{
  "d_expert": 64,
  "balance_bias": false,
  "init_std_router": 0.00802,
  "num_key_value_heads": 1,
  "rope_fraction": 0.25,
  "attn_scale": 0.177,
  "tie_word_embeddings": false,
  "init_std_down": 0.0,
  "optimizer": "adamw",
  "weight_decay": 0.19,
  "lr_head": 0.0102,
  "max_grad_norm": 0.5,
  "batch_tokens": 65536,
  "max_seq_len": 256
}
Below are experts of layer 2 (counted from 0) of a mixture-of-experts language model. Rows are named router (the router's row for the expert), up (a neuron's input weights, with its number) and show model dimensions 0-159. Each number is 128 + 24 x the weight over its row's rms, rounded and kept within 0 to 255. Numbers have three digits each.
Before each expert's rows: "gets" lists some tokens that make up at least twice as much of what it gets as of all text. This comes from a sample of Wikipedia text that the model never trained on. Tokens count by the router's weight.

# expert 54
gets: "6", "7", "8", "5", "9", "2"
router:070149153162161129102118141142156152115132171116145107134109160114090120127113142153134147118093113101142178152101131116105093147158115111122177127139106163139085135114105099096144113125126104164128139121120142136157122151102126112162118146093092083118167104094121120149095162159160112134105107110149119097137144168113121106154093131101134136136170168092114136113114122161141160158130113125139122140097114128069160139161125161158144119114081125111129116091093161144098105171143127
up0:123143135092104100119125084101146125124116141128119127169131146140094128148116066104094113109127093123117082084141113155151137129087109132121094148134119146148130115123153091126122076141153100103113064105128125148088091115152171130128130166127126151068096151175107163144139159144153160155133159127109139143127084091094187130127158139138150143146159107161151108129155163104128121121141147150058132109161115134131138119114124118086148107127146111122150147140133128111112133143124126
up1:122085094117138135164080104143069132129133116108081110148121136138165110142136134137157111140136149179138112125100127101161164132084151148149093068084165109108127131119119165132119182109122148121096098153084156141148105134112112126146089131112125151124117126153116129136149155096111100117124157190098083126145098119141118124110108105185182142131101131109142132122138098118122091128139128123090144129134141123135118129145155121125149155110105121129145176133139152094129190139153128
up2:137143112113112152097152126119120176127107104144140171111099116164128125114154168122160140178141128147074119133133150169129172099107137107092149142072133114139123123177144163141118101142143091161088133159160142169131101113175126123136086088123154103105111116124154138121131109139125118131129139135139136158107120123101103127101105130102123131113101168134109146153109119128128117106152155093118127111145136137086175155075129094110104114188141121147159120093141136081110172112090131
up3:122112123118157114074115130152143132104137102095139158102147118144123144122152135152117095178123128131129124099146108135093134154130080131163129182107116112125103119134136118150131101111117127169129121141153109166150147160132153188124140121111095103145129112173130124118155129163110128155159084120126149137129115130080132128093165142145147151159112138156143154095098160138111118129124125110102090099167102149136132082102163093109138098193117124165193126151140156092173130139109154
up4:114162119103106134113093140096095127180123138152081135108100121132125136108126125145093096126151123126137142147144120169174139089123138137102137123163161102091156106140160136179102130136130121116109134110158161110122097104170130105146112120154153147132094166130126160136117129086157153154146125115095133105091140137129116131124086112157120071098101105153117100125154142142136137154141140126107168073170137152105125164108094098136101082207127130111152126131095140128153110125153137
up5:104101134110100090139113131100130143159112109135104153145111141131113125135154102130082106161121139117171121116132138161101148152151132098097117129127170106126126127126189149145119143117124167123150094087091129121121102137116154129098089082117157121089126161124126131127157067099079132098125115104156113122165133110139129136101156110155117124092123129149142114106108158079176146168082123129093173138172147126161112121086107136153129157121142142159193124118098125116124151129150111
up6:120155102113150136135163099102138148132079091095119109138149078134137171182088163157152133114140162117092122136099140124125159102053137167082104111120157126136171090160142140138102150112140137107130146181113136146116178127153110114082102132137166156139122119171122130135126090107146110131160106166127125102142142118167105163138124095139120128081103141130131094150157109131149109108129144154138104111137124128120133116114143112127131113157188133120144130176151116144130153130114130
up7:132075127123109150144142118131133106139129165117155156115113105126144150151109119130138108152124145106138112104132119145144165146073064154142110177109112139172106149135158118156120113131089108115132086140085156131122172162110138129113158101124105157148128142138141147118118107188080118149128131118151142174139129106106097145129107125119119131116114087145152148137174147118151122065164149130144103106146159126120129078104125098108143082150118159082115104144167121128181119122092147
up8:114148144117139181119141125156103114119135156118161113094121165136177150093146105132127141129140132136119151093106164111131103118088115142151149138143119147081100139129153122105134095137132140153181164155070128149126127095112125141125157128132106111117086110115153140142112096148107140178145156129146096135125133099069150110095100110118139167102172116125118116124120138142134098101147119117123144098089192158079109112123076116166108088138104127127147101123178156131121128130087104
up9:087143124131140094118107150102121131145104137120112155117149150124135132123150108138106113096191139116108168111135142128108105099123127123110153093142134108173148122122095141126133111107139130112167081099112138120118137124131137126106191128142147150113098145167122179147154102142116173116117146132131165138125106105115116202126100085151097175128086121136171082113125138132143136114129135088130125150139099151104112104102136120145066139124185119084123122167145105164147180109138122
up10:131130106087084152155134117112140147129101117115125116098118141099110164183156134131164130160185150145157162123093177139163131156109130144073091144105122147092150089116137138123115123148127138123137123156067117122078156130129149101106127113144158147139129124138149136112131096126133118170132138136141134191169123138193094140090112117118129109108107079156139131149116160126162099120132126142094133137127151110109109132106125147138072088114127089140127136114177094145142123130112116
up11:152153117094129125123160110120126141128133100119116160106089111132109187152087145135142139099094148120144129096122123166106118116145104127121088170104079141141141144126152169168106117134138146146138139106115142128109167136112150133103138126124185137131100132176136135098136143119153125126150168135151152166116118108155142168083067142107135143097125128148112131112130124142067117130102124090086126145124109107132133060125161125070109108121180175109145115106111098139157113133108140

# expert 6
gets: " ", "9", "8", " 7", "7", " 8"
router:134112128158136138157136141120156159116157116132110118169095137106148102166180139118127118119093120116121162160129181121155122179116168157129115155148137146112091127112046117115117092142132111130116125125106129130131138132103112098155094144115089095145167072090094087147110124133153101173105116104153109118140138164140121131153096108122151111153150104126153126105085138179127088129110097132146161150109142098131160089173120137120124139132097140146149133116120149137089113169128114
up4:105154127123145150118134104121166153108131144141121119076096120101134105117161092080115122138140122100119147162147124132175128099102141151158140129145172104117139093100142099123114115141105178132166152151118170108125154085122156137149140105127142108123103114117153117132173126136170151156159116149131132128141097102158105129110064134156094081166091158110105099104156116133064102126150135109106118100103163112127076124124149134098115150159121169146129152133121103162131145129106095
up5:082132142139139056117128084136089139121129111142082178098093148133108158154175116161108127139117151123155118171091138136145108155123169112119142120095092102087127126153110116119098097122161102101133115142122131156143122140105127153149131127092082124090152093127098130105160147103170089146172139119094139109103082132110115095100121119156147095149151126105119098136131127125110141118161141110147171135164143108107090107111131134118117117122094111132166144116142143131125103173160146
up6:141138155159127123171169096126144156124127111155139121081141117118145122113094128175104136097118078102153118132159128109149190102131155173146142114110136153159103131150094078123169167135114137168115093132132167126151119145130148148132125086155112106103145111086170119140124109156101143109175091161130098134123126099087105148134131130186117109106140160092109102147150123131122094110156165162107155101113148120121128151165142111157112132111140122113137118145147103077125140118117125
up7:039103101159139110084117152141170129140103141118117171151104140139094131160131101098062091103139154118138192139138144135112139112095140146155146143178122119171115119121114109106097127113095158131134071151091138148130144164155095139149114151125087112123148117112135135092151155129156143136114147134146161163128119134120145174123149084128138127163106110127105111116176129116135134147143140119129146144164124140130139134096126141113118098140086108133164151125149123129120103140123077
up8:124185134121150111154210123118139112160125086143131134124103102108133132129133115117139080100139109107094106155122143133125144105109127093105130106118159160127130113167120155109110140106110149161132148097143134144138143161133111158091147139148134131078135141127105122120113073104110129075145138182106124133147137161119140104111154127119130156097144099105130145122139088135140143164154118094136125137104114155134155104144135106095112135139220103129096164096104127118130140089124069
up9:078155141164144154149141105137100127101119147129116111111142133127144099159116106107157123146134129134143148134074162116166134145095123111133121147069134119135135102132122115131091132135160126138147150115105136114136151123129162140143122062154143122131116152167136124125129109149108120158131112111117144109119084133067131132152108080163066151147119110129137157117187177135101123119116089118140159121120135149119068150125153122135112139184158148093150106112143132147099113111183189
up10:137088121129106123103149134116148138109121107154128120099163155148147153139099126129119118150094152176115092133138148146150102157133133169071079126147162153142161150125122084122152112095087136120109131109149152135093098150103111129154125110156142108145143122098164127097169113163124109118164169112085115185103121155120119143080147135125157149114151097081137111129128101112119120145101089112130132088124155140114121141107189083122174130128132153126167109160145132128086116126154120
up11:103133099135095068107105089138156161134099109131097162154136149182101150105187077110107111155115146129150114153142083147111136077171150106132100110123086148146132101122128124106106092133119096089162104122141125127127127175155144183139134103131122124099131104139165134124142129132148124124134154091115173159111119136163163126122144163144159138140100147126134120133108175134097123157142132131135160171159119144109121121133108144147116093121089091137093130114119101141099093116136107
up12:144148106145181097178152142128150126133141081176095121113083122099118155121145115135153127163134163138143136124133189145099134150097119114094101125129081165130125125117110092115141142130143087144130107123146142121186117155170128142119119139153136149100107116156125134105154168146131101136126134126134161133109141137123153114080161123162105170107100146104125078085149136114172093141146101092146144123138166098129108100152118141132104150107183102121142133112089096114163107128116117
up13:142147124157094136105140132183110150152141128133097116052159160158165182112131078130107089127094170128169118117080092121133154132131125130147080119084142148135158099186132132137121112103094189136145155142111133092125117128151121134078140111150156124119120153141122141143138085120151145127133142171163098129136124153104119135112159108134099168163124173111123140132115119114133168124122146148125172108151130127117124140148137095100131131125152137114096131150122117112095125166123102
up14:142155118147129079133102096106096102123118108129087135131133141155142125077086124162114127132121125131170087078176164147112151165163085091111113133139155166131171111092156096151109156137123136127134106090138148136085103157131145132138102113152185126131129144121136144122151126128114080084128119099119123141163119111101169100138133116162132125139131115125155137147109124082124160140118123153119124104121153137159120112121132102126160145152108166147119070098111110114132145085081173
up15:109153103119068118157131124168108125148144192116121116123139159149107162145088072110144158120133142145150134125109130101101108119135154070172165131137133154100097122101150158148119148126103135134149120133099118128119118122130156130109135136158124134100115135155126131122119118132095128091123161173097106168184065112148140161102158140116131151165144097103138125191101114107119155095126125126135146119109113131088092107139080148130135145119165094104105165126108100143132166129144122

# expert 135
gets: " of", " in", " for", " from", " into", " at"
router:083163121128127156146129150170166148131130103095150136120148177120119170161146143148126091099111165137124118086112118110154066138162149160093113137165092106132113141114102076084111095126118148097147134114120093164136090140092119183120162114161096110147142158160139152133114178130112117112129155139098139106117130104150089076141127127151126119153125115115126155097101114101110141146144153113132133078126143108134129132133119137154143150139123124159151153151110111093140083121098153
up32:135127108119177139125121128178139108110132144123106112084120131119131081154125168158129107150123149134139144136118138117124148159040126143150142124092117118100136061136128108148176127088134134155130125173108136115137151149123102110127155083113119089162127123111129139159140119129134133193109136127113075110117128152117151145110106154136096166139150125129151112125115119120089100088154114143130136149125129175124150149120163088132160123135092090110122102120154164131167119062146142
up33:104140145111108127120162134125104158126133118132097155123109113113152139144142126147127084107136148125135117126136119144130123105159157124145108087157164127120151125181124165148132134118131121099118123163206145132109140097135113133151113120129154135154169137090093137114113123132109174142102094108151173171118111145103146116117092089169121105138116127086128153101112086134108155125128138117148115141164126148132107106124075127116113117151147202128106146101136106166048142167165090
up34:127140123133155129103149154116167169088139146102147134111125127157146106166175149119134123135106142120092138118107128120091098091098078156116141114104145123128136068140104153101091139118153121141115145151132129126165137137128101118129161106162090116175151117085154141165137138140102154152139136115119110107086103138186141123126149098101107132130138157141128124143161191156120120125117107137121113131089118125111154170098139118135141115192127059139160097119152106131083118121108162
up35:129132126109143133139134129099145128105148157168110126156127111091145102164116173116105096134135115118152147148129134120093150083126195135136127111153160099136130150121110129112170119117170112129121161154142118103142143136143081102146125119148097100157145121145117090165124141128131153097127072129157153142136131158127090117133144105123144149113145114119111127161158080156146134100197093065149119135095137142109108162098139099137190116137111110138124122129125110136180157103185140
up36:118126084136146138125110142098083131124103136143130153084139124152169140139128114170132169106107120137111145106135152120119095056150138119113128051128126132117136142119098152144110163132153134121090117156189130149151115052137090121115115155111125122173157105123117114169131127111105116145078177114104135131121131142120081126121108128140159140151127140134125111143125077163101128152129135110130141108131134149107152172056115099110117122164118108137081146130133115111126152131138142
up37:133115165114100105123114142127111097127122118113128123101143130198129140136120106127111076128134114101145127115119105168137118142141121123164128133098156109097178105153106130138151101074136142110133067081143149121122089170111193133125125092150098116101123105162135120144120148111151128149133114152127102129142145109109104131111142154179125119119156132108152126150117149103131135103159087086129134155144146175109124195124122174120141097095125178133150117106130123134149128098172076
up38:118104146190111131097072140139157113069114157109109124132136142133137096116113100118147099130138115099159154120088143122122140139090148129135207130128101096146135145124127119142114099101111122114126144139132143118150103151163161101143149109142096098150106138164193108122158126155105157141137118115126144109180099091090083130131153095160138099125109150162122124147098137100098091144133158119125123126079162131124131156118104117144162122130106135129095099130146169121142113090097101
up39:107123122115145150077120125111105087099087154162091138146148126122173092115101119137134156080151099124182145119094144108116130124108132138161124113105108143091170054154136185176167148129140114124158144143142164098138137143109142129160116130142131104147124107132122118134110113126113118139144189114131134159116096107128120158105114105129151125158139172173094128148154130120072126152107149100120131140102103154132102156123104133155140136139137112139079117109120155146096164107143101
up40:118119142110112137133150141114131102120039128135135206130119113132155124117105086148080137106118100109143108146122157181124107142116088131126135164120105142123152125095112123147098100156088110117151100121132148145072095097098174150140140094091143076152116102174142142135116133218130120166119124129151151123116119132109113140130129102138142124140131127141162097168109146147146148142145132154131143126140136135133121106113105113129103136103120137160115112114144183125156133114136091
up41:098114153122133145083117096134151194063146140102130143140135087106131119120122143104122106138152123142131148121161136118092141136111163153143167120161188093142162149112135144121136134110149100129097092131134112115171136178132115111123111156141113119163096132124140095112121154163108139120124130090153161144103039136118118135142118077131097134132120162164117117132113121111130159158144143121162086140098105128110161105102136096151148137160123150142115124142114123137061158118128136
up42:109094078113141149131103145113107159103141122160137122144163093153115118139148074045162119124109156180158101110143146164095159154138125145135096116142143145118120127128160163138121121146172126127140128100144125091137116175117107152131150098137124086121128087111115150132110125126116127130147169079121161140124112109090111126117115125088155109182154123150108134111130114123054095153133149115147154132140118135129162113162106073127138131147109120175144100115140148122131109128144150
up43:107125089113138114184119133143083169123108116137137101146104121114099143134136128100128116128136096129117154147146167123121141138127130153119113065100158116154116134103113189131148188148119125131115095131160152108104123128127119111125121099193126124168112128084166164144132080159103154109125107163085127128118087167132112150127138108144132096114094133158151120156102106109123114151075112123118129130151096160149116137128131118076128137128139070156080100115131126122102173144147127